Weights of a small mixture-of-experts language model, trained from scratch on English Wikipedia.
Size: width 256, vocabulary 8192, 38.5M parameters.
Training: a variant of Muon for the experts, 308M tokens, 9391 steps.
Below are experts of layer 3 (counted from 0) of a mixture-of-experts language model. Rows are named router (the router's row for the expert), down (a neuron's output weights, with its number) and show model dimensions 192-255. Each number is 128 + 32 x the weight over its row's rms, rounded and kept within 0 to 255. Numbers have three digits each.
After each expert's rows: "raises" lists some tokens whose logits its average output raises strongly, later layers aside. This comes from a sample of Wikipedia text that the model never trained on.

# expert 53
router:089111163100163143143097136125140131138102151100168138120117131102177133100178115163108196170101120083147110117109150114110096074107134148172071106131153149137082178156116146162109099099116098
down0:189125147068179120127083132137129128129152151078172158150105142119117135112117101199082140111100090127123104116058188117088124066092136093161174078137062105101122107165077158102138185128216096
down1:145070152148060134119122127075082143181104172111123124117089162148146138139199148148114154117101114148209126106131141111152144125144134157121117168130111208175095167148070134070134069063094053
down2:081102106074131103144116157103150106033115106073124150168150169170134105185150190111146137174143075134125079162149112145137134158224072150134141139096157125168125065118124134133128096165132073
down3:140180116097166167099078127149096141112151114054117165106119155141087125118160087197103152139131117115153144073086166133140102078084158095161154102089126209106088045173069115137122076107105067
down4:144124086162121173173147058113101148077113117061106137170136087170105171096119121062098165204149113103127119130105166168156119160162123126168076086139110096114180099105129157183113109124111108
down5:103145162079135125131056122113109143139120107128123163164133183142175095189127094145148178145086100161145145129120149107160176105098098132169159106148147089128184110119136147102179077126163166
raises: ".", "-", ",", " ", " ("

# expert 32
router:103093158106166161164091166167162107153084170091157159097093155090166153098142094156091158147089096100154098090093161144091096098105164167156107089098157175156090161148095153168095094099093104
down0:120150112210111116140106179131094141118147133129145139090147119157108078112125154126128052121103138097130036118171131092112123122116133179135113087196127154130167157182125162127148164151148061
down1:146124171136103180082129143144097198131101126113141143107056117147156134137158129114122181160056170156158129143152163195119129117110102181147128132093085123185170151173112137115116142142178168
down2:126140132134099151083213096188142136125094153067082079127109115174098128127126122148147095038144139149124141072142122202144129128155097170100122109094074082116145122107158126119150175104079138
down3:152108065124131128094131147160098122123232132157148149150139077107094114143140124164131117105105132197102087096136141087047145138082110136162135106129134125110107132208066101114121131101134117
down4:200095152130100077104163142083118109124146086150104141140121160130141159182112190146146173191191113078183138182162131121174179151138160153114140118172153097143149119155137145094093153168103145
down5:122105106069184157092124116145122123140043104115086144143152091127135106174160146158158165121151097113112111110129075154090110078142113113092100172158107138119206148169210135069101142136149117
raises: "s", "es", "ed", "sc", "e", "ez"

# expert 17
router:116108140133179175167071154182160085114117141100187133104102166116163151124183099155107157148098114098120115127095136106106127098107147146154069110099163122143105136142096172172123115137111080
down0:181109092169121111150124118128139151112106178124113157089124145130126147133087117118050081171165121121128147088093148107125094109161128129139160120145129196195120170136096162108114104085084111
down1:080123157110176087159132126171129124153127108059119149124151086131118174108107120087065194142130144152149110092142149183149126148136101128157069175125173088208125065149121106079119146072131111
down2:112134120105114123187156117124071156212142135102191131143091136165201151125157133135100087217158138113166172130123131118137144074175091168155112172115135086126197122155152143151106098128066142
down3:184140115066167120107059164093081080070174108129143191102117109121177156191135129080140112113132146126039139118135144068102127127142107234146180117073168108164095123168137126130209094191069100
down4:108135104141121125091091087150157144114075040141150168156149091213148173156050159150158146123164180129117100167124114107105143105093081127101139107117117155098110070176093181063072156122133098
down5:208177058093123157095119151122169193157123156169075135129169108163116093161134166089135104145126131112097182165129125157185113144164149119180151137106141111112183126122145156052168155153112107
raises: "-", ".", "ly", " |", ",", "1"

# expert 58
router:087098160107159161155089159145167097170104170099157162103097157097155144096141098158093156151089094095153096085097157167093103087089162166154100094094164161156091154159094161161099088102093097
down0:161150106153096165093157134113170155148133112151149205190136122112117135100117107100175098111114178190141141058174186156116164130177104100166177097095121111162152135107148106128085157086105157
down1:143129136093155115165150067089112102094198134070100145089105116138137057151137139106147123127139127075151107148155182196096136137142136103122082156147170164135106184155184152187152164123188124
down2:115127135081158132159139109132112156122160180200081120119089108113162133191115113172185080094090078122112133093171112081085095115169105113121204138133109122133183091140148097157114145190141153
down3:179143141120134157051187121134163113134138134093136138163170171112129091146176145122099117124151154152098135157130088136078141091119163141126159180159170177128130112145166039166102138023118059
down4:174152122104035017193139122116120087122114130112175150136115122151121119142143115173135161152161086143082124140185086172175178086153097081138131206133158142081101129140114161125140157172124211
down5:155101086095111160124037148151172127077164065113074157106169076139119142125142122096097130100148137188094191120080149102183118137143156169118165099152119150109127126109106159155103212124142096
raises: " (", "(", "s", " ===", " by"

# expert 46
router:108124169120139129147114137131210129138082178098123135117117133096159149099143102129127123166126108077116106100113149175080111116110147135134133121120145167153084170127107117135060132083122111
down0:117105092143092116099136155140171122093124150089144076167175132118099145148153142099153120142113183148083119168133055093121128114082120154098106173186213045126155168078169126133125173149156104
down1:078123072124087099151067126129141138162174141154170126135111109128120111099103082148093163126153150150162101126166151135135142123171117157109168125202084087168094179111157182146090129071136154
down2:067121148140072079109160083134091117122158041166181164124132114100125094211119117148172119147116100090161136153208143090100107125168136128127124138106097101157127147092202144156173122160128173
down3:139103161101159110199139125172149089104134134120120095168153098159090184134146119154129153126168093122171140101061096198148097099126157120130105142115169193119098128154113141108047113107109119
down4:120131128077138114117146181153142113134161098132133132177158126148066126171129192099178090127168181092146114173177154141108154161144181076130115172131153141092147120081178144127092198118147041
down5:116101060149153108140088135140091138130069140098153106136109155184125060111066133083161156195106143095145172124130093119153117168087104061158093163124169091116140079145118146149134116149193174
raises: "-", "a", " to", ",", " |", "2"

# expert 7
router:087132215064131159144128220143156066141158153127138134106086174100143255078122119156105136152109121085163118103120192157117097136112164159154145086113132110180094149209097117140097080125117121
down0:152120132139184182101081153125109144124108102127174127095112135103155151144127159099056143126156065087144153094109119138136087107135144143125140148120158121124065143120197145150131083107099138
down1:180175208149076104133121103102154098126158110126144094116125093116129057131127139147145126119191147122143156080138099071125137124125148169128130151117154095128111145122098096165170141133156123
down2:124158107146130136112094109139140129098110156137166157139115098132140102099093098146133127143142103073164087120094160120098102061146149100143124140167131143098163193155181118138175133141139143
down3:133125102092130117166165118140076117183155120161146114126082068158157080171063152116086186079097080169081077177159088124113116147162178107064097171120140096078119129091081134118124103125152153
down4:165136144110128164119118112135100135124097132140078131160173157152109110118175100100093069179089163083178120145157100106141087158142150070064150161110101118087075087150053078180099134113124147
down5:096098085181155105147135100108158156133228090186081119101151128136106160113145144062094189063099133128125112172144171095135099157145119051145147161137172163153192127153103117118121101150115138
raises: "-", ".", " (", ",", " |", ";"

# expert 28
router:095097156113158152166092165146163102166089167092157172091091166098158159093139096152092152153092092096167091088091157143103093094094170164154103087095154172157095162159096150162092091097094103
down0:140129118126171115134138121123137082105138125100158062067136187085142179156172164128063086134154092161174093112127135130107148119122120092083112119087140128148097167120102130156189113096100161
down1:178172103117173165139128095093074092122187139137152067135158109122097150089092061157126159163134168092077199115181190070079160125134100082130162135076086150124113124145144076125156132124078122
down2:157196174156124136152138142130138114117167131145102113149049136163163141132095147160172125169144119086112089154127163170139150182113097097110107091142180131131133130075094150092139156168074108
down3:145139137171194112124186154130189080076142123103108151143100160166117152082113164170170174148161092111079112107064120092152136122090132131104138093081166133101041097116149130121119094158111159
down4:128175108161145154126095093121106127149077097139139120122073154142168117146169108098141115116146092164169106160176165072102121083157150130088137147150105107136139126085137177154106131117140122
down5:138131074099123151120152129109089107131090158129128156133099092095177140092161110104134169067064122175098135147159142144081103150135137138140160156177081104093078134130102144098140145135148064
raises: "da", "):", "so", "ished"

# expert 41
router:131084141145180125197038128120127117142126206116129133089098127128162143113158094140109147140048111110141096066037155146087112110080144146143137106097131165146121133130115127198119070137111121
down0:134075136101184119162090124107142111151101107122123160154099100146170146105110100192163186191113173063114115099095158196118098132126071091101099140116210145167132165120189143161117145128152127
down1:089117147117109139114150103175120129121145121158111179142155137147095092155190157168144200177144096102102142202114067118141102185118154100149136141136172186127119074022160134084111130163109129
down2:094097103148128098105165139102169181183112070096139121152192161084138097151113100126107149167128085128116150116075142116188113132113120097122166115122118125149096087092100149198130093060066125
down3:093115103182140165078164169098128127085139125126126190092120104137105130094120147122127088143142155112146155132164113146100134182101080119136169129123123139129159112118129133097153133129202148
down4:147136135140139154072102133101125141113143089168155141130141126222208150145137114160087100132085121135113108132102180117128125162090168093174174137174166132165139137135159115131133113128093145
down5:162127161106170122200149113099116086136107089141147119104122160115169142062110080171130176105134101126139067079104148083113143116083145097096129154181132158122134086154180166105101093244052145
raises: ".", " in", " as", " from", " (", ","

# expert 42
router:093105165119162172162095162124170099131127169097171162098092169092149152104140098151101133154101084094159098091090150163093106106106169165140103087091154155157091154174077150172092095125099097
down0:108203129120089118050125101145104148167127085093145156123115122154110180164107145146130075084093176125153135122155068151096073126146144059102104094128122129123094139149107173109175106142129119
down1:126123132095055142088115184141131124123170114140109136131147195138076162084109130151162153107096168113143150134086171136121152142125089130177152085185140112167124184175086099113167130137141063
down2:116163144156169128120148108139150127170116084073150122113076152110122211095097139088151145153142137141154147100101136112128116137092098117093118051074143149162094161047152075127146168145128186
down3:174111167097123177149088097110142129105183044142172097112140141132166108195107175174145125163147126082138136161128132115163114121174131120090095106130146107074163158085116130089159212166111109
down4:070122196137086095069077102165116118156121114154196098144148118168086119113143063105168071115139141080136134155174179136185164134126117103080130144145067145131079118113103140169157159109171133
down5:105165179139140112121182125182149149071119130094125155096156067117134080131123145152082143137127117099145167116143152103161123083127082116084127109118155085089150099071129164119147124116093105
raises: "a", "ac", "on", "ain", "aria"

# expert 63
router:093101163108165155166097161140162107145104167101159164093090158093163155099139091152092157154099100099156090087088162149092095101101166161155105098084154165162099159160090150165097101101094094
down0:131210093105192137155145082141189153144114107134128110139158146137166152140119149156136107124172143106131125101224107165100092145114167143122096103119153174162169110118129157099071112099113111
down1:157148141098134172156158126146120076086099156104129161144120158128150169129133088147126106111167149127167092137154106150169147089063095154120065116129123134094111173162112084100090136173130110
down2:174126114160152166120156192160129113131105114119084140102078158140085166154180187140134126106146143091159151128145081122110114083143158092089123079077127131143142168157048131194191096175152087
down3:242103122149140104176150098138116120136124069117070131072096115131137142139118206109151139123137124123127154122148140132114087157128125054161094147120074155106195113157147186173105060160155114
down4:167090126149157145194013166149160143142150108135112085121176137176132130129177090074156115117127141135105166150197135086096082170077141165123123098115080165081144152139181071096097182118113129
down5:090157077138153156156172148160163121128158188094141109084119156081142125120137112145154173136079134142085172140079103148096115106126185104101110079134150157173158126115093116114089068106096086
raises: "idence", " Candidate", "ually", "ko"

# expert 56
router:096093161106171159161090157137158099156095163096159157097094161097170158094146087153090169155089096097156099087094166134097109094096163168161096090095161168158093153147093154161102097105092110
down0:094102101077081154160125123104141067162119181140051117066097134125181125094159140146165105084084117189137123190121097110135160077124103105116135177122085129176126162118164103168170110144130129
down1:176109141111140088134140145102072163135194130147080138090094109124099129133170123103111159138146113089159116152081121181156098158174113121156152135124211110102158103127121063085120092152100103
down2:136169094067178168131124097136104134100127137151155115045128090185236138151141120149080117113109100165125138104110138131172079108101100084185151125152128079126099082108142112091153107129151147
down3:147128184166126162144154132092115186111149145177062090110097165094134169108127121116123118092146068132170210166157147084146132218184130162107109110160140126093182104133127119105090148144124104
down4:127103105148122151146095091137063140135133051124166165125138122083120138111154101081166123131099138167122147109116118100091097115059111106103064083099133122107105179086135160123119156090160146
down5:114119133146105136131109105115120094107149160083197121180077127086084188172166110153178152126145119136134080091054153146140162141126069121112155148142120105178134113163099154190142190121145138
raises: "any", "ults", "ison"

# expert 36
router:093095162105169160161089160146162103154082162098167157100088161102159152093122092158095144155087100093161089088087166146092092094096165163153105089090160164156090166155096147164101099103091099
down0:174152168132194145109090169142160158140088113131173125142128108195132153122126118073112127104173120145063094104170125076173119161122112165099115147186116090082152153078115154190112155111147143
down1:143214148186097119166119158161093169122121121139135107121090093096158094162205135109148124183100135159128065117078167027116199092135142133143101175117078097167141110091104090147121119124147102
down2:190136075132119155114151103085161170067206141111175134139148148118109125123195147082126141144177117138120149122130114129147177206123167135121134157133101118169135109124119099106166163106095144
down3:147113141081152141139147146146166143099077149099104114128113141104113167162115165142137131119132144116143156183114100093065133135142094132068130173144101120089161093130088056107187131083105149
down4:164116151133074062116158122112112057143063124151154097112145133141142158136088159177097118127149080084123154112110104158174099145197142093220091056110096118145046156141145060148103111128132165
down5:131126066102115066151143109158129093145041153173110125122099158099128124130119151125133098165110168100079159082146134136171186138146128144117175113089217139147193134175176088120086103122117112
raises: "ells", "alled", "per", "e", "amp", "ead"

# expert 37
router:097100163106169172161092158139157104162094164100165152087090156098171160099161088157089162152093090095157097088088158132089096091099165153160111090095161167156098160150095157158098093090095097
down0:129151135187129066141113140172100106150139142112147104087098136124133207149164103110162099110133152103121169154076127053122160081083115125132134119139149105112177112086163082088135145155100121
down1:107116126089050139144203117174134150174127086101130144105168197110087202131159134185106158147154082177182042144144178191144141113168125137084129084156167120131118114133137103103151063162170101
down2:179145144107165178112142180161136080136090155109143107062096205161109184069112066115085076121126116137156083085111141146151160158113170143125129132139148116118119082149110170099094135198096171
down3:127151177160202183108104109139099145154118084110114175132109129142100130093150115121077126152091149152085114183075134134124138157062147169145070094135123128139164135120121145054141155094144117
down4:134122118148136156096054152084148190151105086145115162101163170095095117186069129116126115168134149050143156134079158201095088172126144180144084130122129077082146059144094104130125138114137148
down5:099106110140115151194119083114138158081139108156124154108123057152120089161146108098122144135146125104095064143125125200116146079104128161113113190205166169135128170155208141055160128104090135
raises: "aceae", " whom", "ured", "uch", ").", "ounds"

# expert 39
router:091097158112169169160088160142163096153085171092151149094089164094157155099147092156096158158091098099160096084085155150092098105091170169157124094100162167158090163151097149171097101091089102
down0:187116186149135067133115115133146113125138104164166128200142106172142129156096077171191141143161144097089148135114162136169125174089082148114154146149118126070140131149109190120107131171140085
down1:169150140128122142118093181138114149186155106146145142137106103109206183063134074137115112096157105137112144101144083128116143119086209167123158116109120115145154148172118183059188104116120099
down2:124134129198133078124105158139117154167117135133115165176183165144134141052156176146125085082098109120120166097107094125145127131148078092073150131182106105147101118122084139130072119138083182
down3:093145152159118111106141109146139067160140128123138152134111116094096171115099127108130126114123060133080087128146149134080082119172179132106073169095161107105194126127150119107122144099086125
down4:146154114132164157128089116053142136117110136095178167126127119084166113101142097114187162158069082137128134092155186130124137129100187170132118125162084222097137135103148091094089159094105168
down5:110071139099168064133126194146080126094108149162197136109185197141156094120178100164123122102099102087142116105115087112101110181150143174146134161167152146136144068134081125181123111158124148
raises: " to", "0", "ley"

# expert 49
router:130085140066143154133114133141128082124143140093125147074117179130161166106179117139088113198120101096145117113117193160099130125092162136157106109096151142141119140199125198144096118093064101
down0:108134221121181083127117118152099135141182131165162107083086127106154139138158084166095158114157071127122068080104155164160106126113175121136143164140123115044118104137134117098086164093074136
down1:138142100123112157101139131046070109127131169191130109154087124158182170109074119153086161103106134121091154109174165139154143133163138208166186063098049108152131104101179141104138120180171186
down2:151121166138150193106130120171176147204191179121173117123149194135124172045087100090093128111138078131129149131113165104123142123125193123100193097116082131146124099113123152144108149109094135
down3:107166141132096086137186153102108115130143156175084088120142058139124148114076153133153016135120148186089103126102121120144096131140116105136165144112103105089092138079142113123185119132185098
down4:128125125101135183124082142143119135182087148137081105132114076156140117120110129154089137129173133064129185161052161166129129129106116118171111139081024099136102117106099130083143167118128159
down5:098151173146165173137032156158117154098149154143111130138134105150069128115121141149168150128129122114127143118112116085150141172114073160131114103106017109135133053144156143124121088146132152
raises: " ", "-", ".", "\n", " |", ","

# expert 14
router:096099158113163159157090157134167102146090164102158163093091159097160154096140092163089156151097096093142092089091156149093098104089167169154103087094155162156104153154088157159095104102099097
down0:175113141105123122161080081115164099150087105130179102116153126077080159165167153126127183152132144100089118164146137171111128123073144092124132101160152087135101145121047144108184115099166122
down1:170128196119151060153069074104120094165067072058128085102120135082119192136120116200142115102123125149150158110133107167114108107138107124132126166116144181128124059147103107089169159131075148
down2:190112178189123135138079110162142137122066162182148055122157125164109141133159078128159041114101144088126096064073095070138101126162141123104125150121095105175197089151167155147163146142127130
down3:169115115090105123182071145092158189084089160128129141094188122128171094161113127158136123166056166118066131093152119067103061126161099131136099102193125140132157111110145113118114116075115157
down4:160171122132120147130124071119157110101088112107101149125156108084098092055141169101127096136131106120191144165100092154184114192141143129111108114116165120115162125150167096127165174156145161
down5:078059188191125130158113134109062132155114111101220118140096168107093132117161103123116153111155132105139112143133101167140104121071080086121176135147111105127059117132119138128137078097143185
raises: "ia", "ía", "iya", "\")", "ature", "iana"

# expert 43
router:095104157108168160165090161126163107156096169098151157092087161101169156093149092149098140157096093093164092087085163156088094091101160164158117095098162163162092158156087144167105095098091103
down0:127129110115171088158095165136184168130140122148141088109116072170173110118144167084099138160131135129132073096120125173127153125105096063107191116149153115141134124128085096098185139179132134
down1:110077125119127120127105097120145125116105097196165144163139208148114119151073110144111125076141091129145124175118143185157104085126113141134143176110146114125152095118116168154105069113143174
down2:170153087164141108101137130172130096172119080107156122123112077116136156189096113109107185160053137091106142150135089094172184161112102128166143164112130070117091105135121148171088133130146100
down3:147095105158095113140121118119081176084089136154126111116044144085171105104105089208148159158063121102139142092074158137129115128109114168141083085141155132158109138114090211127148087151144161
down4:193099089140081099148108159121114150105112124072068116118143102131161145157096146147100134107122164146132159170122066092140098121153139177111090104044045097152123104099166132230142149157139097
down5:120118065119113174113076085145160126161128160128093110100118192187064113142172116085180094096141154111174146104059181156131102180108114120129140145106121138154145153165185155131122133162120157
raises: "her", " than", "urb"

# expert 33
router:090092160105166158160092167141157100148103169100160153091090155099166150103149089152088158156096097102157095091090153144093107098094167161157107090089154173154091157153094159161095095103094099
down0:140098158091138145127116152182141180054135108149193141201139090163115130189191125158082186087158110130143137103111163149113133108142086135146147114097166099135101173134109156086091171165101086
down1:077176154118158124110101161156140129098109129119118165161076135098157109088137134112093162128129143104072063073130148106132165109149070119142137125146144084147110089184161126191111136115134098
down2:082163046128080112112158144116121075127088111107098149135160081127095117109113143081060128093100133123110082079138099092112149115076144101115153160082167120162135183096101149119144114125067153
down3:140210136143208097184125133159169130039121153125148115129102119149130172124134167148071171158085119117134168068183124096102100168155105144152134087114065097153116125129075140110135130101155113
down4:103107115134153108119167129106103166134066166177061142114103142021153196119116181124156090156083082100189140120134110089154142069116106107128067071126096098148171176133102118148134081086089153
down5:169165109134106124047140161157147135139102120190142163072076148097051180131121129171098114125098163142157112110152141102128074104138164107144111122084211102134153138135181129095079118118092149
raises: "ad", "za", "ade", "med", "ped"

# expert 25
router:096099167108164163164087156135160102152079166102156159087089157103169150097128097147093150159091101094158091089092161150093103095093165165157103095099159173160094157158096158161097086101091105
down0:150162166144136131132127140131125097107134149156188101115107126083119125120087144116140091118125141157125149136153148146172099159093126152113108103093133181156081140166188129148139133162131082
down1:100129102115175096109166153163105127142117154096123082131081092100089123061102064156091109115128168129114141166132168163125100108115138152179144102065092105163187153106089121124146109170135183
down2:124081198095119186106185155073120109079148129124154148096196120156144134169147111077121163125117146110102061168193120087191072146079126139140119130147109090122164133176103107155142113124127074
down3:108142146172128149104054076151156178086157083129095169069140154127111144126140143143112182172118153133120118144114117096122111088226166116147186139108111168145130128092054149173105125121128158
down4:254118150159187117146111073151101090156123165124172108143092123098131180157074119128096156168096155191161149143179135072115103107150133089101125081149077089110114159072099107122047157157147154
down5:111101073171083140103096088091083056132076101154135121083112122113167137126087122119150086117161095134124082135193105161137111103122140110163113098119179147146074180101120131120067143116105168
raises: "art", "ult", "shire", "ire"

# expert 1
router:092097160106165160152092154139164105146086172094155162093090158098158159099144092147093158154094091096159092089089159154098098099098164164154111095098157171163094151157096144164097098096099103
down0:081164135090115198132163027109119127080196062118103043165071203088175122111083146079138124104097137140125110171121086083085180068065077121131094147173107124101120114208124164097145071100125139
down1:115139066132096108100152082124077146148129164190148133124100070121120154086085151130125101120124115148159162187125149130137111163152089191132129151149101116177143162109137103157098099152098095
down2:136080094138129156135100158125122088165040157110121125122124086145117149119119130106104100176150072097161141094069177189128113100087134157113178108079170109099143197112143147197092141123090129
down3:101160087129111154100098153161117101159174074131124119056120168100157115121100122082172106120149082107127089133077071134103115154117133168095154153075143131058135110194083137109092092106118161
down4:164112102087121105042125110178060108156104175126120100089166095111105123207116167158114145113147130096124150075144161142200143115130140125084169095109203135134125119103048152105123144104086095
down5:164158108136192120097121069109116131115116117149155103114169151144152122119085129051092114149081093150071149140148082084153121153091176121086170149100172159061116084132188139148126136126096164
raises: "uel", " for", "wick"

# expert 24
router:087106158115163161162096159146163107152088166089157155093088156089163158099131094147099150151089093098163091095094152156089106098092165163158102090090160163161093153156094150167090094089094095
down0:139171146146090153156147153145086128100130124069115115194114179147126125133116150141117090081063115169188139136090094141139150127101090088168123139119080078155151166135148107117109107148150172
down1:139205117102137121131164116075132148085182167173107106093123126152163127153060104177095148108135127178117085145056125153180143074141138122124113098101132125119144113114125067086187072091171104
down2:058116092133144094099133079066076106195183097161136160166112125172145142070103088149156165202156098107108178118136081084152057111128102128077113114095117152115147116123139170102177128124114123
down3:082098128109121114134145126086146129146156135127098172137082120140147083064100121107151134114090137089117082128131103099164112147192134116109113149157153059118113152128217116126127152120159078
down4:103116140144173132138177112129127070114166145171086167126120131171104086114138103145115067075117118163100115154217163176116074101113126138132200089145126132143138125147144143142166195088071112
down5:134159104082076188101131097102142141207135134093199106102101110114118112125182148128132073118165103129121139093104161183110098108172177197105087132205115152133125084123128170137113140108110104
raises: "})", "eel", " Ship", "encies"

# expert 52
router:088095167106161159156096167164168099156092171104157156091088157099155149096138093144096151156096093099166100088091153155094103103098163169158109091097156158149099158159087152165092095095092098
down0:116199137102169127117147123147085150085121165154171154106143115120105159088154160129059163147180124123097113105094158129080112137141069113155114136130142074090076136101094189131140131173099117
down1:133094162115098223124125142162102097102131151074174122056150185101119142130166128141088084083141094090169166162088180071168185129104152155110169125210121120177151114152105117115149111163167142
down2:147184171167177131120150111110128095109106091148137144102076144145157153135143141139130181116151149068105107143164091076116110131112140168124184179057106104087097132088142097128084133134167085
down3:136118141110119099216067088107052157163109149143176129147167185161106080154092114078130089116195124150172110116134130073079128157151177115146112122104130152090087135168176124134161131109072112
down4:139108139113163161046170067104141169126073163130047069162167199168068102158143161074112143105081135176145135091173100151137148127163103134166147121134193124140172149128112071090103109114124123
down5:145135141118122086200065171085118116132064157073110201135080115055183088124093089190110056157113148095123129207117084176185123074185124163151139106123182131175174143119112084138078078146120070
raises: "odies", "ria", "rum", "encies"

# expert 20
router:098099149104172154165095176140158104143098161103162155090091158098156155098134088143095146156093089097158083085088149168094090098097173164149112097091158173143096159147090142163092097099100108
down0:088154154121076179147090194192189098139151108121161111114112120115123096082125153124127128144143175148177139113055154089100132143104114160169139153168095125152089086145135159076164084105142147
down1:142114134130128124120152096149143072115239158083071149127168104111124124105154142089157105131111181098138152078127129165133126136157106129132149080116115112097160077174123153157179090149130182
down2:090103144116159118140142179142127101113072141123186110121122157119109229108121100185131107106132086072142159077096181135084212085144116148128114185119146081196142097145128109114137149150096166
down3:178116130143180133135180018165058176092151100155132081162143129161123093104123124161119110116153088139094094117099138115152137179103183168147102147116152125126161158128086119168175182113124138
down4:190173136156123093140152094118120205132122139129091091165151121166090096199093128159149129128143165146124120133178108068140107135115086141065187140086068101090076104111088104148110147125143166
down5:105102115121165135150115152120101175146185134108147137119155193163126095154134129148118159142124206156116124188140131092139102105144177165152166164121160147161112128176109092110097184144195144
raises: "ve", "ory", "ous"

# expert 35
router:099125136103165141176075147123175094138132159091155143108090172098151164114148089154092173161083118085135091102096176108113103123120155154156152112104172164124102167145064132177100072120115133
down0:109116127144131134145125114130089127128164157101118123137112072161148128176114161162139154187150140103124162173086119127097069185147141051124142070084105154077150112091124106126155120107105160
down1:116178141104124084153109102171055158067176149102100141143119129114129105130144138095104140156192101132154081152089117139143139195135145111162157173116142130160187158123074160081163193128110100
down2:182111089138135156129155133128135139166152141145109130127178161144105150120168165144118169079187136178128126113170116143128102112110168088107136172117142064160118133114213131126167156123106115
down3:124095087144158087131142138090142067129133162119112160148162153115120122148105106160106139137131118169129094165128171113139142112097107137148134131156130184154145123121190114082124135077112146
down4:120137158066187141130102194163130067148116063073187137066119142108118106154102123147090168167123118092181158171089134142201132099102202119152111100119137077114133131138121159142122107095098120
down5:119109143096160172113077142117125151151131132081123205057111135122134129058150149142096117132090081138128153138052134128124070123085109146165179109111059111165053148167109192136114124125117123
raises: " |", " ", "-", " and", "'", "s"

# expert 40
router:096107156108169158164090159141163103145097167094162159100094166097152158100138097159100151155100092095148096090090155152098111107096164166158114089091150168163099163156096161167101091105091093
down0:161185141076179124132154140120179146084177085118138110100143152159129128174164169132096136113165130114138150150133089174087149155080124146131140132081202049103039115132133155177145104115154120
down1:134095128143165101146081092105110151113160167098110153163146185123110098155154130108119139149133109206094147153184155104166153113093067107186117156121106046172118121107133093118127186101147111
down2:152159080133085107113112119172067124161058069130157079151162129073145081109119061131100103146093137133159141175149124163174092101134131097126139170148144127145093175100103115107126138160114099
down3:130121126081179171094173107171088147100140129074125159116179103177097086159119102122184095084110175149116131132161120210147195119169082141140164195150137121133133085140098152114168168166172135
down4:180085138123137147134139103125120076156083159127200129137130140088121129063122157176089100133180083066086142162112130110168128050115096109179160174118182127111094112112158079133119065168083120
down5:094178115067150169132112154090125100205126159079145109155134129140091072132153072192120148179139109145177144120083187064137124126176097133150135160161134163139157119082129150116123099112070125
raises: "ain", "ains", "ates", "iant"